Below are experts of layer 14 (counted from 0) of a mixture-of-experts language model. Rows are named router (the router's row for the expert), up (a neuron's input weights, with its number), down (a neuron's output weights, with its number) and show model dimensions 0-127. Each number is 500 + 50 x the weight over its row's rms, rounded and kept within 0 to 999. Numbers have three digits each.
After each expert's rows: a language model's description of what the expert responds to. This comes from a sample of Wikipedia text that the model never trained on.

# expert 9
router:420482546562468555448506506583474500514469492531487459469450547510613357522537557522527466545491524483575539484556450531497484548476414566614521473587559490526460480469510453565597531399480429557461474489631522453430443445457513468400500507515410415472519531567467531560438544496468500520557519492422471455432539459510542559449500560497567535430475542488485501480562442454570518532442
up0:525592611584557535439544504495455448543534512557480540456518482502538489465518517551516540522633440454492444554541520444504411484370498522440594505479518603571451516506457584514545559519566472498566417509490510502498578541523529517571505534494506508448440476444552495465464534560510469598439474515463489476489610499556582479498530534537387452465558572476568578428543522542435478440485
down0:535455443494506368456588462524486535467482604514493533521530494424547508396452477612486509470504489563446577456505497489529550503528511466456469506486448521537574521542495498470512575471461464578444555498546418501550468464531412457485464483507610440472486495457511519399533541516408521544570386529399578564494454461516501496521498493618505600493562523618531532505502483517517566547403
up1:567563542504339504548517393461590486475471441434447409513472486531356420592460455521496489488481428424524603480551462538429509476461497595525524497540546496447496510467538423542508629499525556464496485476555457567546472555537533470581472477487500536477480542543598537502416479508485518406433499478543522469452430541553564477502479470477530475473524571498493447479495517523458512396525
down1:462491483569495517477500597484484548534524450528474560465448478502474437522484528520534510483438438499561634471514560559603480443537500455548500512412527363576489480452521572426487396495645377547439505499456491536536542465588493495532505542498482505551617566475530495497423460509483502536444452518461610454501504499505537382483503442513522558480522445437530498499486472455586494546571
up2:593539507447544562529477547362516543547549564511500520475488547513466526474491446524441437444477512495649443517459458603492536491517451521462537534478512420394433434522429466474555443490515509529383553464499527530391484483495551467553466505569420441524416486423503430461490552476514498564531520459505548469506498547482539521487443459380453530513585571541569588501448454489560477542559
down2:434525470538409547558433462555482525487511518524479470388594534512442544498548504515450553473429530463510452445546525527476502459512531502463497497487481508583472496551493550487484567477523518524489569460486366378473551498488535488511488500524535343606404522541428554490481483510532409511432506379538580420469533511453472468581498474459448516435436481634480542541500456502485401540469
up3:545497481491492398456454507476484473444516527460471476497453495514496480577511550576561516553533474506520528499442553506482475514506477501555455429466491444610415490496473502544399536547464401551524597531509503477439548411474405468496513590442546403474455488627504599512473521489529494473380537565450533456476522482450461472526517497523562479486514373460601670518493528443507518564476
down3:491509428543519473478483505568498506547426569476555580405505498585467518388456526520505493446475375443450570495467485524465547553491472504492466501538561445517411527490508604544509441547577418465497582614448492526429530493505496437471554545447565452543527556533527453503536530461480484527505445549451500454462535478551430580552501513498482522436652517443459595494464425613475448537470
up4:474494479583512584541473387453499444552538500452624451510498532494508487433483470456521521528524541527437447479511474600468470490461488548460474510549480626549444547450542481488516438434548429494485513636528507538475612563555500434547525367534453392513515492489470458518489500499496539543469478332553514554538421462488557440477494506544462488479492486474383588487516486530518547549512
down4:507530484435470547492523527415484466521502464578444546430475490483532498620564434489489560502460543511414497480534510508465459540561480440530524593487477508520508399544485501493606447536520498480493486522394582385500474533443598492418477492613532485534497504464548564403371447613494513432580615519531513530457555514619595484519558528512537503461512555524534475465512522490514516511530
up5:464512463509418559523452328464525593609476550425554539475545436503494472542503529568503506493451585448490490449424504517561570469500589502435457430498459534508617534579503607466486504595598451409505523357512514597554543501462466459489455458519559527562563500583496518466491487499463502472547508510516495488494535475528527438472465438565525475563507484432524491503534480562518542520552
down5:448522457502536484496449491729494497425565562528533456538455478519492495464495523488502507498439412478482512504520512480374477482527459518466562451505314612496479498528524489487466482457490496444490542441510503523518522518545528561544513284491518477416448431485463497461479504428498469585465492479544533516505570530502475539487501546466465617520546519541525528478479438503521490488479
up6:456456520565416508519499494550450526517517473499468535423379499519460464435522574504571512480505463498586584513552522536550504485517471460454507501437491539516500600478422518515514498466506458545607499444508420503568420433558471472444456442455409504390450512456376532430514511505395493531521474544519437643437499508473559539460536394512532463471493458438508511453591404475493542462561
down6:468463483503463497552552539629491553477512515575486551412458488437445447496511468562463379492588450411474530444496507548450598476483508497484562495521417566503517477504530362526499560495518482533555477551481526451576579512492469511483466403590559579590491474549489511470563463485567481521492453484448540563454463444446517431399485508531526514512521379622549530545450472552531534458472
up7:508509504497446539525614520433465521481490551444475423398470526553492523595521420493500529500418485534439445416474495486513586421441495607481541552575460434624437426493489565570532555450600510543494540522475497476451397512454514477511537517476443478464496570439568500529563447444509477587508517454528607537424516501457559496556515421506618485462520499500471472480440453455562544459478
down7:446439455421516580512505518611502552571500523502526493541483447447487470524537473481453617476492488528413522515567388512482533509500557553456552586524419516435498541477492541547553614497472495475558649479500610565533588580591417427540442513548450509523504484471524522501522530475505527551475596529488528538412609455426481513499472433525470523454496508519392449497455513511444469485514
What it handles: Mid-name fragments and line breaks

# expert 26
router:464572506539519523445497504504474534479468376539531457482406519449465462434485528517533538561603462501583548522496462548392508538476451562483435468525520510466459419557447498557539550462457453577489473488549542504442506558629577426439559471594500501438544575490487511576477553407405404478522543505451522464485520430573451522422485508459539547454528501562595541494581470488454494579460
up0:460552397556535517510509534463492522552416486556568448506499482581432560595470537589501553527543435511473575649507482517525476537509573492519425511546475429473388441525579507473581602487548513481488402525463493508478477474505533483505550499571578488497492415557512515478468471460521557468504575467533539620516587466497409532507546553515630485485517505529578509534449442481525537585522
down0:564581492521385581521559420445453500434499471493440440567557504380614490408514415507457427476531529505493498436503506474529441488524387449396463519467491491526578465489539478626416500512556496450460514604561496508514540507494440487455532493531504484469533456379446482520501460539527551456578504411509478488499533459486550612490518465556470466487508470498504541515568480559430405511526
up1:554484612433515481482535510623426541519498467437463610533498508462545563448506503536492432495509420492452460451569538407511489524467454401498483453576588538491513562386498552549574501439461466480438459454441414531529519508463450452546480412475425522548426464459507454541540541553461456477392535453456362498522497512525526515443472495479505384481468552512469504498471535520420435550501
down1:538471474398552531517504516525475511472590552434490526519525496550602506495419532529431445447398481529499456559548407537540515440556368551463520496482435564502382561444510516416529419444534480502522577478471507503442478545557592445557509476471534505469441456538544521455511535492527516574490496507405571394471541459454487513476565580452537542513591571526454445404508427553489452516486
up2:495508527514445521445429513576540509448538553411411557584405533473505454605566446406500475521465602600587491459504494565366399505528459512589496514509601488498559498589432525490487525544558431500497457495515509487503538565500479487498472520515530477513440504573467537471495587521547413525560589497496548515444446499549577499489468444389506512516509495481601422542458477545541524509517
down2:548526492551363494441550572524449481409486553512566476460474506463585453630478427578534457508513449507404470515577487464651565466428466541426489520532434517464509510528428473517566503453489470487521491530487565496565487446523539498491567425516563479433466541546485441532475521480492513524517573444625456533518587502449531415535436454402571548487470525524495471428500535447499513574495
up3:480460487583497441404490502545536471501488528462503367397393497496449456508414532459434512489577518437527526506512413604551616490532556508588564481445516449496515513497488557487559413458561551434563452536559505571481531550462527486472499437480451477574516540545639441534485539441450542510471487544499556580498468456479467418469529430553507515465593552558439469473476439553492499477517
down3:426528519478556540444492565565591499500396514543553557536474526482461584612526462597534521460532499601440520528535565486527502551529496474457509449542513504462502461572519521495473445561573456496466421513536521489554495526487532486550518417458513475486463422573603422459444491519528422508502457513685529557556471552429445403473557496421476515560526474508611476512475536467525480547571
up4:524511497492541536415471588490524570613506498543469527423438508612464523504499524464531550584510428530546510553555482570480413588551420578497331485517508518533475588507482563434513507514524512491501492513501435471478534578506503473510487521482529519514476501583501488508357477518593486467562475512528497480446452465492522367486472481460468558371431472487565403526501473478601466520489
down4:473544495557532426470485545545418483441470509514490475421558520464487473515481499463527531394486436464543531461475481463483509509558413513508542471388434523497480542476531472415449535504536473691516401463540570472474513464397554551549442381501384526551580466525562508526494481497477440498569494506565487450523431468525574491477450519417560518525508582548600443522445524541555506441495
up5:463557498506528421541483486527494494546467532525478479472411455437532552534482512471585445545482518517474537521429475495469436504463511475553543511512418447488538490575561457423580421486483404513511524484469557463497446482569461560530534531506549529549452578599585529624539458370502466492459497389505425640490500458539575581436453582508509534465518460636566566526509514474486535499515
down5:532476663503564566457521532481586509591585443484475446500473453500491445427474537539531507560507489539490540494590495479505493583441514438349495431454647476479512572468494567576521474530497483462527479475553484462500589427454478548399394516527476443480471495463459475474486497519558498457577491478588544553484460458471463477413498424550449486528483467527499554480513562599454522527464
up6:517429462434483487530536581589503476597399502509535563414509380512443500459491513530515509496492499510441473518524533521473477555515457389595479523499457470493441460534524396519400522437496472491442509483418519414481578546496520423579641447523417461450500538415510500516458490439468472473375491565518538516494534577458481585462507487536482525560447466565493434544450426482456544496448
down6:466433492449486497513515512535589588504538451523512535488471483447554447372371560496478424530429437489488611506616476438446521474425540446522500553434463642520527559496506462551476514486523463512460546580518478402502483475443481544588547448418474553463546502475418508524515495493575506515520482506503522572473421567547561499514500516392512468457545496480517560438578544607501466500554
up7:516525422440480466472437493457491464467561593466495515501548543533522550613612548459526508424492492441468500662502572490467551456501429457467555534521459512484504539470536517500492542440500469439435570512425547563498465442432519581406475551485484456509474492524482470509496441559566577529402482521569480508552575628377532495484438549480467494492496454436503505427442471478605526426481
down7:525510490519509477554509509617507501495421495524494510547460550502481496552465487482500499510462461535460530488505493499436528550499477494511523458549357668519487461503477522522482459477546526582498437499544486472434528455487567483524467172476525567472517510454493532522465581463513449467514500538540480486519482491501512479588472475463510627501480499531518447560530503508458494556538
What it handles: Copulas and modals

# expert 18
router:476500516563450532403472471523459486436501444512578466477438522440496467475474521521543462497487451529501569509556496448471529530517421507469414419539515519466420464450491452563451539460472435505413508625443562470460440459462396449415532450518439402457506561555495519488486417506442591517537503489422471510468442420578538488487418536459553478414527558509513449397599429448583542538462
up3:497511452488606457488499508518479547430473485481554585582482525501621466582618563522448615524457517499481484467595472502440453562481582432535504449451536447478475578462515519558534592546503495516498522465606504547472530546549429492497464505595441486493442559512418487441419478542486537501502545461426472530435549564466486475518479465499500646464482535557411447537565553441504555511449
down3:496501456567499473536536541411515559530428457462538626500498485509537446508517511519461575539577482466494557597469543488472474509510525459521566526521600461444516575485512449590533623507502576399453479501462562479489508539498498503533562582549483507626438407472481513427526525501497470558423577552382499542481518526490576524443482418534476429569464613549526470515555430563516559500522
up4:552511487448408407488515440556478537464465500537475457505502572525487498514538580482496440539587484445502534456504529509565450467491543480449506582410543542414577430506507506463526510500612417424580489406546397472515485491462580553621421502501512527525487489464540462484491564496510559502508466570542402506494533478398438539477534422528496479604511458543489565413435437456463519400557
down4:503480518476465497455548485687523476421463417577509475528515534517555508520464468468528473507544424475433504554501561446484539514452429518545499504515326537544543600517468508572484525494469497557572474515458468465531476484437637491506550234487530541497519541463457513494465517479497469550471509475566481477493493480502498468525489497535504584505517444468459551549504459489516497511478
up5:451475465417507468582642534484477494541479531468486529466515531590528526603574505457514528483493603474446526526512430578544449562458505533557561561437509552536534567564485425428539484544545507493546479453551515461553516526532612521604496500431512524389521480504475466498486507510482451539478473538599499485578477541410503553495601485571483408593525456523515513589445564458400480464495
down5:486490502528477530459494528718493476471497504478527476503502533503514503515517474471481499469501472508513519502492496498485510511516499511520463494520238513544494456480513505546506503521477463539472473486503496481503511517469602465458528185501479456524480536486472514504502513478500504475535519498565476489539488446447508482517485537430506650490466497479495473482510461511519470535541
up6:444500533518515511476496491565442498543567433519465424437339524596454403486532514530516495510486528456555536462549550508477508493495515478510512394534512487502475460475493521532481488507482484557504447523507594429530517492404498450582501530489465456518492420520486472516542444520531456543559516562514513515529414407578578574515448492502583618513455480654589543385591489446405461506522
down6:488490507475548585490548485545479485505454404552518456528558557431556552551452466531579524464509481480484475507479511451442497455565554518510539602496455418410398470527464562491486491607462529439462525496534462450518456441485540456511435533530420530465539575538480391568443463444536538473476614519555529484538480512364490493447465413482537553434492392544425467519412484595423523458494
up7:548535443555473503457504504445477517540497562642535551565396542431514460538434519496456596581434466444537500441454525510502563516421525479448425492464542474669511435519493524523571577459576481448490501532488523513559558470411484535610466530485576555548516538436510517482507456456495535460445499492486495515417502595565513503462485537542444614463593527444518509551507462538538423530521
down7:460463479591578502529534487486443482578490421602528526486482524467450526511485545465461505444553568461545517514616558535562553457530595565545567455526494544533473430509454483487462499549568474478477580550408540613557462516493437495538474566655509481511471559396578464430525571438490417448490431538586490510606503457468471428519488507509407466480492499509488523433525461499549533464509
up8:554540449502568619529530504493534525583536451443502510509472593465533441451499563469524479497517415551476499509397549568485504467549443513530509547554429546376361510558537518481529504557498538554537534546489490496435568463497546608514478403557414479516520509553540523448527521449442518491512534468455425590512497510467422509513543557480549579522537385497510480447492481388380538499547
down8:554592557582476437479483493416532492484526456508463432517548590467487501428431530557483438523575468580442522492494501430499500499501503536597410381442486471464525532557526456557501554494530460458419421522431559600531471484406493577484556505534544497514553480562452517405501571531556470483478518532464413611537530409568581422526469561542435486479489537570470466497530558479453551472470
up9:506491515599564517427507504473616448410476497505498521512505486438495585520463450444467414511477575507489479471475472523484421581527454494503571620528549464505546462520503376543406502437465467518591596438452491570494547449514615502460461582514487487431499515521484517500495512517552435563471487460474455431473547494478447528568494566447641558516477398514544617483489500476447527550498
down9:607478523437578526544463439460606489448507487559488605494431528502503490526492460541559504378426441485356471465571441395431533517468555468534374513443467469461465475536439415541532490503481513561539539507537483501518423557435553453475546453490548443444469497497492503487545528457507525499538588493482479481541583476482416479483392540478493451506570476430506509545479469549432464612466
up10:460488581485460485403532500513566462525560464518508508532517441421488556511561502432557447466510604442459523492392543508425548635468398537504611543434470514486587483536432651529409381493520496464462483556429504536494557462413480452556535532538455518461486540536511484490465509505505471487492459489463504516530443546461456503443560406523459440504571534505553536481570504443461581536464
down10:479477445616436420512500441501493501497405435484469455515447565477533471513535474488476405393467478574460487519512374502527468503365500508479540451521460492431435589431483462530508480452574538535596497506555438408473477485456477472476446440461465509424489519494553534505530489504516512549476456460588503495436549457448510488501509471379438516593499577527616425586497501523513606478466
What it handles: East Asian name syllables

# expert 15
router:416520482533442496471598506521457466510462525525507487443412604468441470509534447503531511501516479543561581492499507448447575430500430497460521447540495547521481530475441426549705503469539485550425461585468510464498393394490596466446526494560480467419543544498478483525446496489512510506563505527399506443444449464547474444458516458424549608405505476461474458469515434481508519574535
up15:476436440473447471429457583609444507543491429536530558516481518554518528462466525496576459482539503463462495479479441407569413506581512466532507549473522486529589442545530560513431456549483403424528494468482558438504535533554565539489508460539632503556457478554553411574509470558522568536401590588479406553486544449460487578542472458446459538565522464419466528479461535520476537427535
down15:478510564478480548558534480631467512506520509519495478516551497484533512504539440493500600565527518495539452518550564489464512493446496522538432569481342661464510503446509521469546489445484586551521481464534602417477452555559587494546523272479489485543519511417461572482465515459486473457496448521494526541506469481529538555509475538477542626510496500548533530516466452494496531523574
up16:440476511532498574481496621518443504566508530572508509547500601504423568548496590568499546525503507469496500616591413432543537522515581494616553558465583521431594500467489450552493505540598440539453501551486504628463586498437537465543440506427500553561593561557563523509582488560500530454521536508456454522481479506497497517494570576489581476469513550454510535473524439464521520526538
down16:588493620436641506488507533419568561466530484456494584436473507491503507464506525619521506475487488405488539483611525513495564535567411453554452580553523478523531499481502458544437508460474526445559508477545543412504507582522430542502566544547515489562375494441445559550476431540549511499549536537468531485460549399525538477519506402597462475573510445454482504524552487450477569505537
up17:487499511598482527500550523514516412521482445413481462547496514515488534500590647491496454466483456475405533578422508532472521511460466535514534484488478510495493457475441491512480578582513525536546560617450496612489425474495480472488530508535513529545589472508541464423469576482434551607608460524479516529538450490472384469498528411443522427485569372539532614401510528468514511486499
down17:522509484574403541511571486513493431517548452530547521590425459480404459450481531432484504471521422541500573458460515434504468602531546504440502548551490574510516554507470454516491525537570502441515561501562498404505525496438551399400457446473548476583533522476445577501488557529464449518584460561517410575512536480472471558439583499563530636500478459558567593456563444497496454563504
up18:482467450582489446474458466564506518558517497576496557630459562627423503597488441456490510515483495444520576493484375514484459570514540509470534494469443458524433509413582435523457518466576442550492548531432469507461448504455466483529410485524372469517482586477428336498549503471436519483547478458486546524525562527507498492477415482513477517486446416548417487463539483486519477530426
down18:473514431417522583526466495518513546515574459520526460469485546545546521538443518468540459408407498490485502580545481447518523508539466468423482529452453540531454552572396602540482576538460556410469540567468496498541495471558501453499538427556474417464509462437453517516472540478522543407504651511550457563566639527529507468536412565464456527394493464501445565528537472481555509460588
up19:503550458481610576502557455565465486523483493439489547428521360530563444480634511528493587518490405451529482559518543522430484438504509462474507418484488656437493417538484554485455473445420516543512492428416470516456507569498478503464497508503521534535508484452583504477567445496457451536375479552465461514489488452517445525480594501597456416486531511591499551526517533544470521453438
down19:452546472474509410457473440564491523488482558513535494477504476539429498444466582486491420488516523441489527511504550507451506552557541570550490508547351622526428573525461484474532456458527427483386533441452600576492468552489534460529541381520558509485552487538465503588435506519463442560502513459532503517500505499503541477500449511419497651553527457524514559461524517510492439587347
up20:480472464514501509473544475472466439537555550534514631536568459433598462555356482467490395495421549531476461453516459466497507557558479528472542536578490604525552436440439563491520403537508517436496501556576503443497521456502425468459594448513613438415412412528485508460551558497486542514453488475487444515477540485436457533536423507439469396486506564502474524511564448500466481467569
down20:609491425523525528469499467584448533449489583414524469543444462531507544518502430472525483446507482460543566436470467515480499538469453435521470539482477540544504507518557602395515503441438384543508505501551553570428510474517496502479457409549417558550509513439505528515542451468564423537488422497464522553491527454435442500541524524404476620531407584482499387441496510519471620593532
up21:510443504547518481547480430412507474496458527550467454469440546472496503510545481505538544489549436535527479453582429535421465549504423485508497425423609607603437569557522392510506565507414456502423482486477521478535536492438553463399537553532501422450499569573415470495461464540499512473521425526526513344519395446523468427495523495476575452484541429510494515514499514438573472433551
down21:444485525471567524458552452454471416535441508488489524475466552405480523483577521552466528434513579445433468568567550459543519592531464606457499433536521437497551460548515526516472538605503569609479529509525547393503460552428440482472503599467481595491541536501550456501495432574521441559532572414532430513535518519496501543583498445497496464453445434452454428534439560494450412588476
up22:477481451438466481443492474495506497336505362440551516510507460449524533501577583514544452408474512437525392459542506488504411439518587493511464525471487464459464498430509498479484525491550496520582481453491543474438436467554576513555555527475586525583471543484452559487526568505538511599502481497457466516441532383485533479551485477551495504404563499459528384456572446417514607465501
down22:490500528433540485452479505619511516493455552424555511502409534491579505479516494559438520614576516497550453518552548470488458523506475481525462562466392589515515518572521574482540497487492518572503542534527460538453456538454657501467528443520464577508522347493554506555469577436427361469476483605537516550440525473501418552488441439477468589513494523481490506517580483459524463499479
What it handles: Table spaces and word fragments

# expert 20
router:586537474497449520468522538394486480424475482490501504465463529486572505498517530473556492637545507563564498487514451502447525443464501562569508483550497493618452435591403440570489502445490446509434478522555551495507471536490499487450484469641475467464495557496434516578451466488417423571482537473347493455438481526557516524484405623422475572525508487564548523481517513510470566528565
up15:519525566455566527548654463497514475576493536566516486511530451465543546593456387520506554457481483429500482596549591523515479487401549525330463508495465447430460562476380559581452493533487565526403456529463505555506486445486521442521508548500551529507455427478477453529572492501504510460454542441435498491478491518486409499464593402466578500475505426489539495509508518473562538514527
down15:466481616498505547392461498513544441476560506517549631499462565550451530504474480531522500527479513547465536554546443533472521518453519515500447492637460582476480508556574526417514518463578501532527540522552446496349550531429528508483491428511472469578527521444513547475533481504485496575469561534563514436469575492484504478640482586469522598593423492490486467503458501508457537551633
up16:551528532507505476565473607477459467550579402514517576494554494517555511467501457547505600522534567569562475536498578408552464511408537449537547494577584545491554455526398519577590522495407427530456531435596461519474591426469556465525556456532525512510519547511466498455432485577498417456540608490467543503473531535473511419408503497518468522443474555574541457550516533536462534460443
down16:477579443507531560449470526412506524483455472424496442491461532561509512476531562400490536539445512482506579592571472529433571519530527541452442527502549416470456562513478433373468481478484571446404499492498595493507466488580533533539503460519499513405519524568500390431597437444489544561458545437483485522533481532479476430474499456437462395610428491436574514431410527506499489483465
up17:540545574444513512533454435581515466597396508554472514523506579478578433464517555488502569513540487573436449471574466492495550434464538526486519438522497528426457443523441455428441525447528491534479376485402504493514562549504581448545494458577418534462542556497565441522500512449488469507521458523500577437517653570505446390432430549563550456516455431450534532532521468483453502481463
down17:493462418485556416471509522527450534524503464448438454478490525507476476404444432537427533511422450463500598572486519575595544496542480487503459516469433520532477484439500555538543475472510423485357462426480560419477552491533489596501526409502599442456531434488431557444521509544548449468532545526598522492467417410454524593602556568448573488520557590473502542482514517460511493527522
up18:560471603488438537449443451494473396517480565384538559528561501491458539351535502532555500561483514515529505476522492508489355471500533522498519534466575417418517500461512521552422404581507494422515501518481452522441496510444483432531582589558451510560501461535490583549530508513508551550538446549392532540389453477509488464506524409497516458527432480519585457582545493496468498555487
down18:454474481528436503530520491430477468421459469581443527438519535450492575516472408560528455508469461470517583599418437536516554509459492442537533491503516598531428509478575416506578524500547541528438536461429589486531478441508490547450492470514561508451558510520557461526522586525518530421503515444668480487575557528596548612540449510530498456448558552493465451422484468485587520585475
up19:478536526499489437469465504451546522477524516593534474488502489553484619515494594496466509487597422399528538525509547543537508516497549513629494578580510531486528536487584463547560518523529530536436447502490614456527419517389445459475502461541461461487560491491400357587488490464422494466489465459509462441498500512475494559505463553434562521513523436591583498408540505511584459585553
down19:476489511459505522466499511553562465411551475598455518531539509467381364478555573463541379437498515559464534574468446500475479602466584513510504502523466507460522535452564520462427495526496430519524462482500543479549473515453466525471450430524431558466539441475537427489491520393525515374541363451416535443448491525521453536492448495453422517453435486534441567526524499549510404434492
up20:468472436531371518570520471504514441459530539537509537568449364478536334540447469503469520519460558496458446535441498500519496530576501460532547485522558579492538518439412553563594464502436433579461537477481467518503495576434520503536570439485491478414467561505509403556453420485537539464477447488492509450499499548487585391540466485439535558538580529517481475493526526393418512553520
down20:458461524498465488567545525621542509489471485461482630483484479545456513457413445515591542524588514544574549573565450488471571504418506444547436431460404583532552549482487474522463577520486466502500384493511507469483546465428489527591541440541491444364492476527448566563534484509490535507508426551539582533553447564499466462558570439467439567485495397541518501442544448461525508494484
up21:500455494535564473408497453555465542558543506483544561546551570550526467488435525508530471530479631484473454554392416421625459398577474470541466479489448468448566458450435476449472501582504507429531486565529507456483461488422581525533536408451520462446503442478478476482538535490522571475492540555580491451549516573480488422486488461518557519581564536375464495450559478431550573459473
down21:498567516491549484482572551550485461461475458507500474447477522481468468448532495470459449488434524483535468464440576525470508455504487434484548484557313676518497508471497494467554468512423487587486547447547452518533542551527560492539524266497500580491512516481477528483481524440540464563406498487496578557509547499477519476527502513446484579491516422494441520463468461580501498530604
up22:413474436547568476507510543566465539501472502454564467446569453559478512591456507453469466429424463497507514532548459505547424361530425463474506540565431514554498553584544514500480475469560467474420563477498602483492401444408507481467470579537554505489447509533463465538467589493462488573617575553492558475545567474531479442583396527563467511468409479432454514469579489498487487473540
down22:506535498513474514490454417526561407516533451439548569465523572587523541426522540529533518445498425409624505556443466548540484492507548457507512586465453600523535421559481507603469458476540482484468527571524481636506504546422480564550467445425634474455486476414407534454529412515546548527476476493539493491441467498540540442539502432426451576486458509467478517475481558481448490484426
What it handles: Line and section starts

# expert 8
router:589533490537422471463502560496522441485432467489587512477444500483491463512485391547570484489514482550569571533447447581499538414475422594463497469491523575526454414551423475579525532439486414602466471504481535457497446604541556399480525461525503426445502528552477492546471454438448476508543561412421507509455470459537464495485456504437534494458573437566537494404533401483462471567579
up0:527494512526502534443587562454505446473414438489542456608442621550520520460544446508495484543543528495384541642539433480462480490534521500527401523423439521531478384483559407533497424468544485546534462474453525574566556503442545525486504512563512524513482522593521446551470571442401539464416463429531520463443524476543491517527529483453502536543431525419526510588484559543440463473542
down0:472511559391568452432432521494477424405509498456485481435503503594466577547531437434631555588459516509507570516564502479470502405566460517466544494524523484480555618447485545478548503529481547562508450459482619452465468540504469512468560493459469469402445490555525520496424409434445543527510477408534477532538464517544425573537431509461470434493475530404418428475529451518497527528513
up1:512521517595501523568526486598511504495419524458494511484562460529475525568428448590472559448435493498464452487506497523553564394521518394600611475445576480499481535444493555510426437478496514505501561351512471483500558430529477477467525381518539550483507547464485364578484542428509560491591521580532472451451486485470526483476484511447642516415492481519534460483479508533508485467538
down1:503576591489535545546506498578508554413493553458494523474409438517489550489567406454460457431551517514522508610507581459490525562415510609479461551509520598427466479397491510595492550464448436384429473468446525466526515494506411441546543464561493415487445528518535491499500419469497489506495476411540492547511514586442517518502445598505477497504543590468508405540503442479485561558550
up2:505449529469474484449486481550529533510538518498429471521486516511426469550441502568549504522535563502506533569486504594558412606526471488520550461547527575488487407448476572520436583538492462483453416575493552457457452475552512492530450523531472478483576569536541548485486426425438592487515470453502381566528477491430547437507413586317431552513565497551508528568446503506584492547481
down2:540457494548465493526606521534493516404484486564515413478552485487518518426541444501551475560412531481409439526593443434483516466453511527526457549517390615556537494504491406465565393521416500540498498516459498444488491588418567411581486372560448509525457469531479435494465468479523492510492545486567553547446473472466554460587507543510548536513452466507477503492512651489479512541431
up3:525446549460473414539529547390536508528488523429462476445527469522460416473417473499528458514591401530507593492535551495527519465467428488509548516463510540514455430565601538526507525496452397575529554500498457427526547536533422481523509565511443417418473488412488539452429490491540469459579444547469546528531493517525555393451408418406576581531429485508570502531496471516445411463542
down3:538480468510517563433483440393402466494493492506459523555497496572536574439464491528518499540440578554463527487522583531526514441436493521469508456592567440472516500534527554521508531567538530411554448519559451495609490492527512524549441640445515445520538544536501424446498553480528442530470573444509461538495499486404560537498644470413504431582519423561562425463502418485487580472467
up4:495568539508578434524529589503512518537476535419511429435471482439575537639403472542526474461447494563585549509472437521490514500500496599502534489497480462547521485554492466511499513462516420528432504592497549512447483562465469434543509560544488493513477564535537479566404523373451484512589551358412544525465417515532479431485379504512543448418530503513497495497550476569488536581521
down4:476526541470512499489475507648457534482481491537545507486468540483476477562451526475478499508483524511499462470520480497447536513506504464543524429556259705505493474514471479520526561463525475500443496521516504466477531454455562490490497233471487546549504542510498493540460521471448469545520492508562477501452466506575514494495449507528495605465521510462543502461503491525482541489461
up5:520562494495530500529475589518442496515378481503443382501505463453406478554522475497543574510581474513478531612503421443504524513463451543514574427554542514454326490658487444527487531525622514606501429520437541478487463489497500555533516556506500494516535496526545494498512506518409443515525472426476448521526534494509413508498505583513516463489525493507482459427480422551604478577539
down5:416436438474411513575487521465501531544531476413559597443531634447525554497525457587370474385582470494569546479614493534568444434468472487451526459504553499476507501483531461466533528443535447562467497528543438460476522531560564491507530503520595543548463500596423560425541513447459512419533438536547411528548448550523550462517468512530481475502528437513522490465500542527462582551542
up6:508527467522483504413471511516510473373513425380490488505456477516522544457602463555453517537506483516601520538500430465477465501527473533519580488492448471477488523564497523550535464402491387534552432448549561449432462501533579436501578578513601535525436555525468583530466366373458442545531523490522488469437437432516498486583536582501447523465546474543488487557514394517541494480511
down6:510473514412432500644475483512493558447420473550508521500628525552427480460448506487492503533461543378513414483581526510529486457508503501546415531520415605456584427457517476531584425523503477474475663516495427543489485431507518516467470458489557493546541481470418489564492580602529470505492509527606488469527538519498480535522552531536504514495501436444533517473469551495486487457638
up7:484427529481458506488482547433409431528531426512576510485439567558505468479560487563499503443567449530449556523464482549528474545497501566526503510461570465560434510570452488531535685537485494518552415542475514481486483485551407500512666507473498431598543456477510388496500526503439458463514520589521493477521405420637552523521544494460500547510527516569451535470515511450452472460463
down7:395552486550555450494481457437529555518470500523469411441499489468408436580502545548433464419486544461475474488524528582564512472554458514481571471458549510505462414543521530434459495552558386527500519573529448508449498561462374479455527548458475534474521494489491528572555451600592471507580538535408515473559489406535500484593460526435409473399470564538533486510551461564530482501586
What it handles: Word-initial consonant pieces